Weights of a small mixture-of-experts language model, trained from scratch on English Wikipedia: width 320, 35.4M parameters.
Below are experts of layer 4 (counted from 0) of a mixture-of-experts language model. Rows are named router (the router's row for the expert), gate (a neuron's input weights, with its number), up (a neuron's input weights, with its number), down (a neuron's output weights, with its number) and show model dimensions 240-319. Each number is 128 + 32 x the weight over its row's rms, rounded and kept within 0 to 255. Numbers have three digits each.
Before each expert's rows: "comes after" lists some tokens at least twice as common just before its tokens as in all text. This comes from a sample of Wikipedia text that the model never trained on. Tokens count by the router's weight.

# expert 4
comes after: ".", " a", "\n\n", " and", " 1", " A"
router:159074089129088128128122109164162096076082112150095143123128093255117242128126144150112098145117169104065144138136135075134111138205108185110136102126114135105088142177072106121128189102141095138079170084108057141140161141129138093107101191
gate0:110245130169170135120080171176108116160086123104122117113101119161110130118116123160163146120151165158074161143149140103130118121157140101157104064149109151169141179086100136206078086093140118136141104127093149086182176187087139148094156143
up0:071123198121149086106197118127062101099112117109108137104150107131104104197115081159150123118158118146150141129147081163126139091128129148071117106140138087112156140074141135153141101185183119072054134124116086106116042107113157153171136110
down0:103078121130159106140125155144143121130163126083153147174117134175150086119157178111112095145136123119160141117100100169109126094119118143054144199212146156161097097128083151095169169142081148128137103085144114144135152088153132141140132150
gate1:155116132143122140153163185119134105100154130164162066116130172095147120102151148166122065134159086110148098093124079123123089148159150141127140141217183179190103122143126149134103133129178056071077053093104140104162147187117113140078126131
up1:145079145175123203130160133126125068161080175097094076159120120145080138107116144154126115120138125193115133211159110085125137094161162140114098079204145125153144163174098138215123133101172138085092136121152179087182119123059136150098097094
down1:161046097127048129126162113092130112124187107133113158148151126091057122099133099183130167106110111185157139166119141163117128131142147154095080097116180130127174114152075081133131112051098111138147163146193148152146141101110127131162134109
gate2:122124160098093160119131176128088114136143109104144131200146160159135165072197166125198175134128148132115128135075084145100196112180162090108163045116117167216140167169154134160107176112099058123152094053100140107165161137128149123081141110
up2:193100098109130099097199124147110088142146196131105125090137090125145088155094087080137091067190186172109088132134135108091065094098121148148153174113187145093125155145090129165156106117139134189155135146130194137111128124121081140096118171
down2:126198169189123057127112058124149098147131133170130122051039153151127096206121111140096109083160141152107095122123125094113092146135072113118100149104143143089123143108069119176173078183143114102133132184169142141090085180165125155110114166
gate3:132137151125149138163087182113069150137073146128158169130123145101056108136113129124227145150142139141085151172133148137120145169142186151187129116124138148134141119110138187127118127088094107145100109158090081132102154218109112130100114123
up3:181148163125128096142153122183095096132160117110171077113142085158154107152160133161129170130104137119110118094087090138101135174093117128123154202109117107090131166203154132136121082224152149137077170100156141150126117080114146110103176124
down3:137075134137132108154114128108150185115146109130132170131110128141102172067190119157088149192167161132120093123158162129170072168120099131138120189175243151188126126147167119192114081057067155161113111110186115173163143174140112119141100128
gate4:100149168136125154140132150111179178125109108151094150172082140154114122135111108130153161084153133062103131106122054159104145118075159120067100112162131145157123090107091134142175152113122121115139147141075114115125159087119160130121078117
up4:114108117156125149095144138051108072124108137077171152087060126103149143153189106082132131116108138197136141142136125135136134052079106089137112148076045110112102201106183131182142146120068104110130148122144184170177112083131180115151094136
down4:120193122150132097106086134134100118129084135071164163133147141117102143177097113090159130112128197133091080067104111083098095152102113080136090173109060097105081118133138159161139155127083114178133112121139095155135172194116178202091165195
gate5:171152130124090123168093176133144097108125120168133103134167150141118101095130126086145088118138147114138137097139107066060190132129136092075136093118160140183140142150117131148123047146132066170171144101104114119093141127106119141089118203
up5:072119091123165087108122129142123130181103149139117151156139153187119080117119095165108148127181097150210185090132172137103077168050175116124127164149106128126142153180111122126060140128150149150111145098092124176092150131123160070105154155
down5:155148107067115144094122129109022125170192159117105113091139144106207140111152138110126131171124125152175123137194070172126124182141117098156057127089197131085160120109162119113147154139162095093118133089137181094139087135106128117186115113
gate6:156090149157138108077114164145134197125097127101162197158150150110156071134119144125174107187107150121144108132159094156127070177141158106129069088142171134175045096136154112159123117149131102146137132134060118111120193134142189109093165136
up6:141142132086160098144124131141195141148098140073077138127094136079122119141124115119125143118101129079126229119139126160100108189093153143154067093126094163146139051058123064105109122109051140150176104137083162099106107111176128083119084115
down6:146145112092175101132137122085113156098150151114160124136091135120093103108136080159155084178094122170110103085087107189182155155179058199124145090171141153140132135080130156108135125106132102163121116125118174100110107122184161155109091134
gate7:141163110140156110159153185090110066119123128117126078108134157071121153140121132152108104156182045102102153147120064121101128153133134144134120117169087178148146049088111125134183112127165153154122081115094079086109148156099155093150130095
up7:118149129158154131119127127114149093136154129132163097142059077100138114148137154176112122144148121187135162122077116193140189136156197088126123116172098177096177138105137187128155144130177202172101095080155133125098148088136163128137103105
down7:203113183143109112054143123186119098099120089098179154127097116149112195133127121083147162113133125184100124122157119128104078128123127100138103190182159136136164157100151115086149124071130110090113143193119087103126142187162141157147131093
gate8:105140110115148129171135186128079083143126092213166062160166155159191123068173162123152158164153165142124124169155103113147147134127136130093089130107163216143104106151158121110135117138154097116134117110047118099128103158056143098136138133
up8:131132130116079152115120144121113089079167133174151100142098129071130122131106152117098141148141123168158072143118111117138134097076107133103114075096078191173075114147150129121148133109130084147111168156116131118121147094161141073149097095
down8:117146183116096100111113158095076109169099083122114086146126178135187156127131124140149138167129144150087126209121127066135142134120191098118164087092168109177105170176113134121073151129118073178191143172125129124157111116104153106146141123
gate9:118154112156198099114121148145166093129183108109104130107086147136171083060149098105155186134127170130177191090162044147128098137116152108112108144100129194170119150119142074120146099072166137146135128124031129100151144125151152135120154109
up9:111163169097113193111135121086179145094129063154150192142107147136145068144186141141097145135115084109181103136138128125163025144140117097098160109117165113126116164084178155178200081119148128139121142159122117153162079127154166165114138163
down9:175064083176100145128132133142139110140159097133154113088127109097114196099110181089159108113135137062098142095101143110132128031139164131148138160145107124112158083120044200062093196130132185087153086062163134100126156062137117132131112129
gate10:147144167107140106184147160115099165129130148159130117142115186112082135098171138175169153106135069038135158087096132099110138207102120196116100096148111150149091083094125122114106091112132084139145116108125149114119161143068174154100117116
up10:065158129143163127194144113097099118154166118112135155136080085107094165130178050127122127181139138131067186103130115154145169162127199125055090139118136133111147135133196098076099148118124124108154074156102122134136151133123164159153104074
down10:190106137143138099133133111138115153229154111147150181147159102194173164150074166113134150092109128058092142118113081094118134104098112092120129157147174105165139113176124171121112184130093109132134174138194157114131172128155106100108097113
gate11:183111135130161121140132189138133085174190135178155092166082157121122113100121133130141116101132184156138137123174111209071133163139144146102117072130083105160148055118129114149157100124144109166156103148133106128176139121083173136109137162
up11:125125090159193116151152149138120100137145091158132098115103099163127155109116132116124121138143159090162054065121128207126155108098138163075124100071145104123104062081124115154170127154123095101168125137136140100096101130091147113167113137
down11:141169068120186140104065064093139126088145108124129125118124088095129164138142113111137111130080098126095155151106119159095201120112129137164087130147147098166147137119099149129125113132094119075116077144090101149160143114144108048123128119
gate12:066131169135181079164168164096120085138156106018132139123108137141147111138150146185115110172165143155132189124147071114172090155076177094143083114128164147183100089138163078101120164146163091167141153099069089129167091074133168141120124135
up12:170151117138128152084090121161164170155119083140140135105140159120112128072140083090112075143076190111118110189186135178131093171182095157112091099149111107127141106099141121154156116151122167172081112158124136126055118127124123111129095126
down12:098134137132086121152099171136135174125163131161114096134098061163073106150094189125169090168113145123112115079119072154103164085168090150159159117078143138115105134129082095122123179133158121125132095092125123127129141126120166104142160171

# expert 8
comes after: ",", " of", " the", "'", " from", " such"
router:166137105120121126134105138104149145125098132139119133122142117123096142102142097071148152139125162103103127126090133128150126111215159082120149127098066139118106210094185147169153104164140122095065158148163122160191156120156202093131194137
gate0:095184143156188158136098177165107171128112121150185088075146117135109125112183134162157176121145207164098164185115120130140102184153157130150161130147087127154109182079150108110075155079121127097094110136096114065151119169156144091098129110
up0:107148178111141083061142118183059156117142121140102116102120109144131122198110119146120081088148107097070099117186094196118116169092133149100157065131163094070218124083152185117130152132137134133138094220147056105092072127105187128138144145
down0:126068185078087111140113114073146106086160105131155138169130085144117088131183161101124180215163112127188145109090148187079121147128154114125096147165150111179098114136114141119155193164098089115110127101105081144132135083228160139069110156
gate1:150145171149124094152098159138138127104197124110126115131162126090137104083125111190107119111199107132201134089090116143180155145106132107184091126162088162150076163136116142117172130133124052146152111153114165079122139067152151129082137167
up1:139150158179120213185079145045136065152124095148138120147162078113146143057111178126134104129088103116158166175171131093158154123080145160143127108155071077129156151158062144115068156123187126099060187070109140118136111122102137126067092135
down1:122144140158107152101108107168185166177112153118102165122055150150111101135110126152145130119106105141168116089169174102142130119101148131117146095155133099140176128116081113137167169099109118170082150110135149085113134150129109075183111121
gate2:148149163106140161096124181156109075096109104096192092175134179167119120106191176124177160125174161103103137110127095140121183136120170125164124072176126194155120140133179113177130127144104075145170137127088118126167233157122130122141150113
up2:150141123099120126100178119132100118165145145147109121092144095103143144143069094126139118063127159137177080142118127135148074118188136143195163117133169111100138186216052109139149129099129114141087123116133121122181125096143065117130141101
down2:101156111111090091119089096111122072119141179140119110087102164187085109157138106146094084084146188129137121056113126080133115152112109115120079167120084151122121080107042170110112080167146138119113167175119133118123140159160088135129142175
gate3:174119139137186149159116191101082150169122081109126116138119164114084073152121131114205134142168173161099129161148159161126118132132159130086132077154172135142132083073145120143172152139146068140110148159101109110109155226125088134113092128
up3:156151189118125127166203120156160126188166125078106121117101121159170154145153152141163133079119135069099078113172099142103103212093121168147135166131147083103132173180152113122159110187093149106105196134135171193157100087103097145156106142
down3:115107122146137138080124197118163199097111094152097186182104113104114154053134123145086105148113118169159139108108196090177126164103180155106095159111167149214163111141148142167094113112130176174177156172122105132121183149145132177102093112
gate4:060145117160147074164187156107167137135150127158118166155066159144088127092122117136139158096184170085151099102131029173141148128108167120083109142202111093184137129124146091177142090137148119106158115098105098089175174126071168082128135153
up4:157066133161134170154154124113134130137150063092150184148169122135161108089154172052160133157058089175136073133163144116138149134110109122104157116088083140168127179113181153143156168133085090102087154165124216124133139060136151164128097146
down4:153150100117108107078088196165123151110155129064096131182149093095112142142117153118144104170153174072087122025136092100087117120127072073105116120097088146076113084106134166131144148186114163128129148120170126152153140157120097129102174192
gate5:175135149135090149087064171154073116124096133163185105121159135135133102071161080126142120168124111152139104118133093138141177108118142091127130091138134175156116128136152148112127111110147080179101156088109115171101129116154115148111115136
up5:139089058195115119097145131103138147152097167130154127165182116141099115115195111167131112121141171125121196082129122228154107146132115080141109105096123138141116151167187178154092173078190156153143169111110128117127196126133140059140110120
down5:087139095107136107121092110113038177141163139113101115131139147124189171126112175083151135131120172157133108114137133132118159185110154130116080079095202090176165082134109106133080175115145171128145109187125140090171135113130082139163112134
gate6:155181154112146179127123168050164213153079143110150136174125151129131087142143097126182132139108139129152117096164093149145045157134140101107088103116185142198066114156129183129093093168201086188107117087106159146114145140124178150089185124
up6:136134143144112124135091124118122130140098189109148107106165106076129173127155110133153143138138106161110160125054104211104141144122177100133076091155164154151129141094163140174096132104145150180134152133110200082135143115156111195146125170
down6:151183093109115118197098151038128109129145130117117102075124133127148134107120120116085123155106119138113096109129174168189190148124154236157163081120156148119122184073121126138142130079105150111111117147108157167108105140158144138157145109
gate7:122148151207135162116147166135095132126163120151158136097098128061093135101134116082157088144120147113125117138111079129103163182137149176119133094176144195184150130090101136095130143133172143138138102105112086046093157118123178134140126066
up7:105131138151129115157100133089165139105192123101121088170076062076163152153095170133127095109149112137119098112087117105123196162147142161123163107167095147081104103138131125143141175086125200132141137119112160113069114091146141176117174130
down7:086173133151161113063184180173136119132105044138141151107101086128112127134136089106119191139125142171091118163133103129130141105144109085158104136130092112130110161073095120123186062088115128146128132150127113153095052106114175085151109121
gate8:127183133127183182155148195107105083161154125200222083128152158137132109107140166133115115141168172109144154110043117139128136107123131105120127080157151192146127145122142126123115035131127099113133152168067101138168103167094162068067101098
up8:106144129120092186132080116129119142124167096155080184069148123131158074133097092063074079116082120171202076093158151137182134095116123125135098121128080134103073093162137185101150171108094088148147163110102153112122149074163089119077203127
down8:115086174120130113137084148082127123149158133138078014170097103149183100138122171206158145167143142124172157112168103139088134146071103039192156142081164128061149164139146127129124163129150116151207143196130127166127124167162107077106156104
gate9:114148142103116131135180150165142119121099132130128121074094152098127105101082114087170160129152169122137127095139030126105143096108141166140129127095106133178103125119162070141161053103157129106090121142092125072143164144131162103114160101
up9:101158099078129139098164130137090138072117084152129181139117162076087101191180085122127167129121090108123166145132117128104108150141138207078127133147108159180180151083146094143164054134142145198121153157121147148171147121095111156149125134
down9:124110090124155151132147104167179107119178171151135066098149131114146159130148157139101153137171182124140130115107124114114158108122096127173140091115131098113122117153107190060091113114109192149101093096146114144150181069149104144137104144
gate10:108178159122145121144150177132124112145134138100138123140180146147132102116181110191174108170155115046133131109094167202102157186140131200121053098124111157130032108100114118119116123161148106095156103153106125142174175112111155161124123160
up10:050180128142101147120125124134090129130120064115127108189109049080058093128165070171142078146174161135146143076121129193122138194125143113097112123110140127079103134113165098119121142114129117112180132135111113100107124151148132121080127089
down10:159122138123149152114157115121125154141099102111129112115188099155134174123146144139189135193132138071150179099119098140123157114160076088132112141190163142089109137153141135123138160160152087109088154159138143155121155114167072145122074081
gate11:151136147138152154171119197107133092105139143160176124182101171089163088106136184126158174169132113117149133144166118124097199105134143118153142110159116140164154134121166162131153137122097067203087111149087086138163154125135146130109098181
up11:162105078095164112187191148132141151149125069104090087119138124129127152127085137125146084113142173146128143089121101160168105096133163122160193106122128118188146137124131079140186100146144141146107173101147200132109068111169088163126096108
down11:165141093169084106050151112123158137219153106158150179137096077109084145159119128160156159158085079113142174095170136119096170101144105156145108077086152144140119073154076161140142115155121129094096129118080143116141131133106100118143089103
gate12:046129180124132074159174173080164159081151087125155127170160143102125126120150161099175106175158123151113200069111093086165156124057154096117119181151101167199119085116117114128107141146184142178149176099094093158105123118140163122148112136
up12:158130167129189055106096139091126143137138114149160141128163137126175131115149153120183079141088149138154198119173130140151077186127073206163073156124127129147136123082145104144164139116180191124096073147133119121063178172126111179032107148
down12:076138164117133108138165131103161109077176133099136071120084081102089085145098141068179119158127092114111124125136113147154131108153085141159153098147120132137114114157062099119090157163127122158103083134113124101122149143145159133144108102

# expert 7
comes after: " in", " (", "\n", " by", "|", " 0"
router:073181131116109149089151127130131125155123116110144152138146109099154164102129112114168158117120071160111175134120152120148163153071110126145133154086174117180074058084123129187066148166110176108119096158087147152112157102102105101121102107
gate0:160255135115199151162082166117107104116139064130136083096143152117124122140124136155167162151123165125129156162145138129134127140137136107118100122129128121164062185090181130095071133100120115163176099117070116121122131226101141155092131161
up0:111136150078137125134170123172088129154108131129124112127104077146104123195060086198128055079138128176121067145168070168119182126104126142098146105158151113126175131093133180158138086119130131113113100228131076164142109090128130131134194128
down0:084115139133168110139117169086088154076190112084161127165099099129159087119126166134122116141134147125234127124111112133082161114180144123095133108124111177158092073174064124123185137114076118110078104035109105150097142121155138149112141150
gate1:137131121136135147111090171160135119143168102146160125112151139108131104152107191176113108107191100103183119106153146145131140121079168153093113148181154117175163221104156084130169158133111115137092102162072106042136122131159156117115137155
up1:113127184139083184087072123102145135188101116176078110148148105132144158136103152137132108093131114130117107158104096057079083135120165176154140077118103118096158146093096194110101108086188118083087148120146118113148125112083143098097112098
down1:084124123176139152072095155113204118178167148103116161140100120106182108104177107146071152126125145188162112139132128167114090124159177132118093096133129071147101127097084094121117158095106106149147083147137121158120098137110088080167118135
gate2:104098174116103169128141177085109095113134188124201124163098163159127145085115142125190173125118087138164138147117108183124169094087149138146146075166192196156193136134130095164164154111135078162101119117117082092171091145123153123096130100
up2:167150107053131093114202123167134114144081101135135117104205124116078124134102098137113118053119123135159141081122143123114095125178159189209135165142071087101077158188136138111124086142115157159088145139111128158173168148148081103093138159
down2:130133168171126089149143050184122135111120098170220060066096192126117149202130126135162132083148170156145094123096074137132140122111093118112081134144114092079099159143125183119099047157109153137119153199124137107114115175147111173105131149
gate3:162169125151132176123068182087118113142107137080124099164124172101075089147113124160166154151137133105155135184107139142119126156120169108126146063116084136110089124124095141134123106113108086170130142166100085055084147236086082115132172093
up3:157135151048149143157168122094106150154169090106115076128161110112066126158153129115147143130139128109095098089147094182165115167121126161138143156141106070185115155157155159129110098222096136133042126148144186144135085103094109041136148184
down3:112125101104133140129127142143127159094125089150112173170156090126115139135144109118092147082159148118099097107160196142170088137146127195160121180110131158178176098125162127188077113076117159159155093117137076135110177109127089166161149161
gate4:155125139146140144129158153096122160134172147157112200167061181121136144078102083133120133087173126100133149065190085130166064124127177135117124119165153116165133125149166147191163113143157107156113157105091121108110135109068138103175079157
up4:111095124168128157148122135064084110119133136072195234145120120130104127145146104128104096161129082112083108106143138114147120114069113074073115139077130109127048158137217142174113151123058110107136148112139133168128125106084171121124087127
down4:110173097154180098114126127148119087086139157096119172128127145151154104119042115117132132131118179128078134083114097117097114074089134082135144165107108125113152135120173183158135108127103132099147093154191125166145157184127155147108116165
gate5:166120184137115149136050176121180143110118116190174149156128126136135093091164116152144079135165158118152103119165106152162139117092131078060127080153160188176124129139156153160128102134196069119088121139097125164143117082157141114110121100
up5:094098123168131090116068125122135122147074113111087093132148125182088137070087116129170153109173184106204156063096139127113054102106138101138111127163118113121174139143146198129079101098180128183088115100099153140110195104148137092167119163
down5:136159076141128148114140103134063153108159143126161192087139148101188153121131153126081090099122168178150139158140070163140131100126130129157123137124152139101183171056129129098169151147139100172136121136129135082120129162145142094159119145
gate6:128120147144120134123130155095120191162105128150181156169132163153130081142133154141187094152106111138139100094172100178119101178135109133137032106149155116151101113105130114162083113171145093126093126132104119128101167141139129109136151136
up6:057142160134195137181095133143088144194098121089059217115146135107130129162131126173168138159147103150139096150092141213162077148166183159110080114161158109115104137044135122154137113135078191188105114156079126095140131090169146080147099130
down6:111169135142140156122149092123125185150148090133137148080104110142163109125124169141093080169150111184134102084125152114170178137176113133113157073114164157087176163054094133104130131113118103164129107123133114150102114119139145176178079129
gate7:116186100148111133128150173115098150148138073154123138142127153072096108157140158149158113146156110077154105121135078065113121140128177148103113088173129188160137071131112143113197100107151131162127118124101074138171138124115171126097131100
up7:124122161163162086153107118082144136092142136093118093146116090114135169103131142080108108120072113145128133142086132153106171130129115145159163118136064147074131132071154137108141201121145181193142100085144151122109095121188140165174136102
down7:113132136163100117077148160153115145141074084132109126082113080198137155141163090103106172113144160152101114106146114117088119151127135108161127096150106104148128157112140082131135140106112141139071167093130121101113112158175195140154099181
gate8:093130126122129072135123203113100110133089094160151105190184095103144129084157126161115136189197125143145165111108118109139108139121169167123082103115182200168150115139225113179167126083129102087127132172030088103149127160115146105122087137
up8:162120127095058179124138122114160079100120109141074117125153073127189100158078123081122102079157102174121125119180125106176093065097133160137137082136122140143091156125141122116127166116063085130121051112103121122069084126152113041120166127
down8:091080142115109076157098122146100099139122127097165095194141119124131104149102137156155169174169135145122164120160088161138121139074140077185132170114125115079081126152122127133154149040142100173206088192140083124115130158115122153114193148
gate9:115168163167164139203169150159142129128144084142118088122112156119153126115092127084126161136136097114139119107192080153131136083116171127090071144104152182188119087082091068138093115121129133129161156163066088051119132084135174117123178124
up9:132188102139096126134141120122156122109156154132174120163151129110093120172160124139121180148104094133139151121146105101175150145112183128037131143122132135143125155147151138148135054102138148120075165143138145127165159128106145125145184118
down9:153127092138114126148101101149179093117149147113116198077164085105084110118154133154057096157160174183170130119090179118108178106155079069197190156139060132147139122084085171095127129134107094076121074073128146169162118119161094121125127146
gate10:131165105139122111156152188133104169166114170160175149155158163138110133106158176190170164163147077088141175108119145128116145142130193188095032115107120150130067145096128135137142109090108086148129137165078121094123131144086200124118080149
up10:065152144134129128196137128142119093130106110125088147164155108088080136116137044187059089151153113149098111045111138165141126139128185096150081147138128109104127070180199128116148102106130149136119109172105097128137152094144190121131133134
down10:203120114132136123099121171135111157128091098112157196098132107137097159096094137163144127188121128091119162102108144110107149092074145102175158132149166136165109101109111137137183111151120060105135129136170131168145160122142114091085136093
gate11:120152165164149122180131186092093131093137094126102099154061120121151102084111127108136164126146111145143183142167159126117138149129134118136154064161085127154177074215130171154141094099120086197174117163086076109144165117127135125119128130
up11:144127110156126109149111152104117107094157121163153031167124134164096127109107163149129202113144132150141132105134134138162160145065154175165177070136125131148165118161106104159159147099109097105120161187132141108133103141153112144113112154
down11:136149145058183166140126085129165118145149185100179123179096106118090152137133128148137144169129072105095121141141179139134159131175070077121127150115137133140153104128120181161128099127138144156145093169085135149168134158099148160133143080
gate12:051109165165114108158155170094131107114137140127156140144138137091140120118105140139134143223119084131138137106166080155158116140105199149113112146174131213228089104131136172125136109134177109196149150100085088136162135077165168155103075094
up12:170189110080103116120163137133126121117121119123158110114135147087093151092149134153117112116102155103112141177128149153122068177150123136151127147148132120132151074140175111151188104144140173127046126149144142102090196183098079127120107176
down12:150129149140180132149112153101131131128129148097133083142126117099159110127089220128140083127110168100112095096106099116123092081145115116136087119104101135101107158114127053062112112103145174121111136145101125060148128091176125114185178107

# expert 11
comes after: " |", ")", "  ", " and", " that", " is"
router:106090139163143151131162114102085131131124136119126141157171129066134133088111150160138108090160125179144111145146099106139128142107141192091146170093198111102154087094105147103082145116165120167186133080117069053151106115082132130113137134
gate0:155204145170131176135105188088123089162060084175154060066105168114129114122087112154171184132172147140121108174165130097133094159180134102143099046129096157173112173072124137134086134137122119098147105117080117117132120228151120094096139080
up0:107153142142144136106174115178023138145137121111105073080116086126113153172141124153132034084141127153109162069143053151133179127123106135101125135169159113108224121077135132192115082122184166123095133187125105150127096072054090096188138023
down0:106089164068189083136094104148180156105182146086150120155156119120133083126162119150124182161092124144183176086117088111157108117148162129083106138140163146161100096122121105128192159143110151118098098007161140137114123103158128142101101190
gate1:141195154183105151158110172148119133125192131166168120152128113102119112148110144104103094124181141141159126096147100100140122140127177144035111080167143111136109119155157162152145120155129077167075077162091136030128158111105148156107136103
up1:118082124204092193121158143094134069160084115135098021132136084096126090161085111113143079114094075129150143167186123101129108123117105142100148112182093147098154125175072188100073175141131138156092171117138114122149069099091134156062121121
down1:138146094148096163100127125150132125152106111163106166148084111069115078115178161149150161109138133133123181104174140127142145109109102136103129132120114077205169101132094129141179196158103111174147135142213113171150108158105157124191173052
gate2:131143163123095107123139187112112142170114155117193095209129169102087109075157209147170131132126121130155124122077097133146215120112108118084131081160185179168127181132176098163148172109160064124130138094081116103121155147134136092110167125
up2:151099136106144175140183121147110186144073097123107120078143148108122149165100072076111140058145110167144129126144159185117054094115153157140170089123137083094114102146141164147140105152106138149100161131108136197148140147078133147138121159
down2:117151160137139044145133081151144123139133144063138091121063195142094065137087115165126147085171156142164126054086087110114105085123127119139082155113064117102123151178120136170123073170136145145091175145123086133177126152161133146110154134
gate3:143170130102179163147115175110099160160146083104167122140143170059098110166090116094189143151126154150156151157075119128132122159198178162127094097130113121147108096061108162120147092091099087121153084168083065092178150178100138116137215105
up3:125105185065201102186124122144116129151126113108143083127124097146152129127157153127121151086159134079128108113158085113123099186095142124144162183156118078127084140209200086085151130255137181130106145128129174164148082106102160141102085140
down3:103077111106071149078109162104134172075125144120097174176120158129154170123139113123148121164154124179134097113123186139184118111160135112031115178111153191193147113086151147211076100083087112153097122176154123187136185147122099178142122168
gate4:184139167173127116139145147122172156122153193193143164152059164110121106144149100153108110154171182073140109109098105165198102092083180121070130119167066128144189114130122165197142126150110100145106142121069095108134141111089179112143116113
up4:124072116150120124145108138076112107101129105150122170103128134175123152139160155061118167155108093153131115097144121118121140113123141115089168142125094082103073077107157118198208127141081112071083155156139163153111074107135114157127038181
down4:152137128128120077116102140089109146084158120109107124126149166084103130142069131125121096107106209112121096055124103126055096087170106088080144151083137039095084087099151126167101119128098072124160122135142143149132130176168129136098143190
gate5:186121181157131162161048177155188103060051129135151172156157120125096142120151121124154171121158130106142103127142105137147112112101137097074095084136123138091157113138136145124115121128116068147084100138115115122092122091087148122133152107
up5:137100101194115105085167123142099126166100107145111120114153125133112080138087119111139146111194140102115169106087138131096078103100179079128103111103112094125162148127145199120097127125150121137127149085119141111126154118133159093182078178
down5:136148116113104091127132130086028136172201088125155117154126141109149126135151154171116147156091095170174164112163114172105115132151173109073113080124150115169097108101129122165115127151232112146165129163139126133131098185070148095120125203
gate6:124171135092178124125096164066135179160165059125147121182091163160083111124104163105154102142133137132122118102114077148150045131159114136107106090092138147203091117166125079105104144195106091133091109142106102082133124135147108121115130091
up6:100170099144200164171080125108155119141122132091095143173115093103148156121119114114139131152166093130114138087072100175119081153136149128099094110124124124108068113089159097086114098170073145168132146120099120102118162101130133099144096112
down6:108174140164141153164117148107149146181153212151139058101071104145142128135191135140124098175130106136096075115110156162133167104142081139137131107136138107182147159048116143181066102124102115148119103139093155099131093138127124185149070118
gate7:133184118114134120147110187113124107147154085132129153146136148093065143129103141110149091115185111139102128117153097133092166180119154160111090120165139157162146085079116144166205114105152136178138145142101090094160173108110199181143134066
up7:100120133157109137159146119057142138124147105105157120192119107137193125194163169146116111124082074149139112149128117172151170125171143140157156151198095139080142052103131143120191210109154166145115147132135189141154096098162130176159098150
down7:095180141154142157048123192231080107117154076119151088063179115194135140124106082123161155091149126149068092083166106171109121128121136155087159134149127088097146101102149122106148104100134151114133190139137127098160112184131203131148171143
gate8:107147162196180090130090185090146115151158121176159094170171164116099137079149151167106109199163137143153152108095109107137161133176124118152106078142146171153173192167165130119109097106128097126167121111053101106139126138134170129115150101
up8:129136139113076226158122123138122120066104131181094129094122108154160122135093111106123135111100112185187087159136173091175078084093120186079092100127107110115118167103115123072107162123127073171096156144139170136114123142164085075131174084
down8:110104201097129139136102154098100078170117143167216108176122146162149115130087151161156114138187150119101121133178115126078114109095138103139151159087121120075112086137108173157137158114146109135207094111149155100119110137159151126104149115
gate9:090189137127156165097174146184108061132128072080122070095091167116106125103156084108143154110095167118102156167146053133113110137138157123144072134132151153133164172062179097154116087125139156122080173145063114121101134141159165092152122114
up9:113159094099105154123161117148127139081097109141131164202088167141125136098165143140125198136131133130175096148147127119177122149136141172070116085129140205160162168135180092149121055094139135135165161135135132122147166115150108114153154133
down9:126088174170120127122165117203110176123136129126119093146176111128128164139154124075119100135147181162112144106074073088106170106113113132132118112123149109135134110128082170111114156092118138115138089079139137106151163132149107101135104172
gate10:112131146105132120170129169132153131135133143139143125131150106146090108136147157137165102167177115091128149111097115114080155123152179163135078140157155131157097047107124112115136068093143091109148120115107120116114150150048081130142090173
up10:096128136106103130134106122129097160111181050140130159143150078069082169145164107137141102114153155149084119099069127062056164159183165139138071130164131089133121105126223134154156097135125127057164100122117144141085121131181123138185102090
down10:209116101109112161118104138094077130103061119126123132147148095109146166125123140104164186091042136084163199133078064125127100116117139085119140118137148164117114114115194182145099135118195100081157125102142083195176162121157165125131114117
gate11:150154205190139168182152190086119123122101134159155120133087151154147075173156146159124114121156114143102103171142090067119148143107116090056116068129083147131090119091084144179116118115141111123137130149086099104163126138139144148128100119
up11:126094127145125137170153151183085141126096111131127105127120110162103209132051171126146117138152216163173122114134137182183138113095151149145177138147140106167104164098153126136123117179146107100161130147115156106137036160115128130126102125
down11:075193178117135125091114087252150125111137111132064157092120117129107083098113120151170090138164101102100142094153109111121147148149114108184122044057148055143120101159085174142103129126105125129151136153129110161178141093151153075160141150
gate12:089102170132095118138177168115153140085151125060105109144156154138142167140119177117145097145134060142133113076195050079135069150124155105115094122149208165176086108144158086081116151133147118134188151169084119138164126122125151178101120129
up12:242151161084155118122118133121154176109093039096146156115170145150117118146129107124119138143125169127124151131164108177126052168135118112158086124114137105191094083075120075107151104148134148155127101214113202104054152157091136129093104168
down12:115174139127164113121092141145109147090157140107122099109161107132108113129038166112199156129132105128142121128099072163093187123178082141162150149132131159136137151161111090149161149156128169185113116109107134086094171085147157166126118104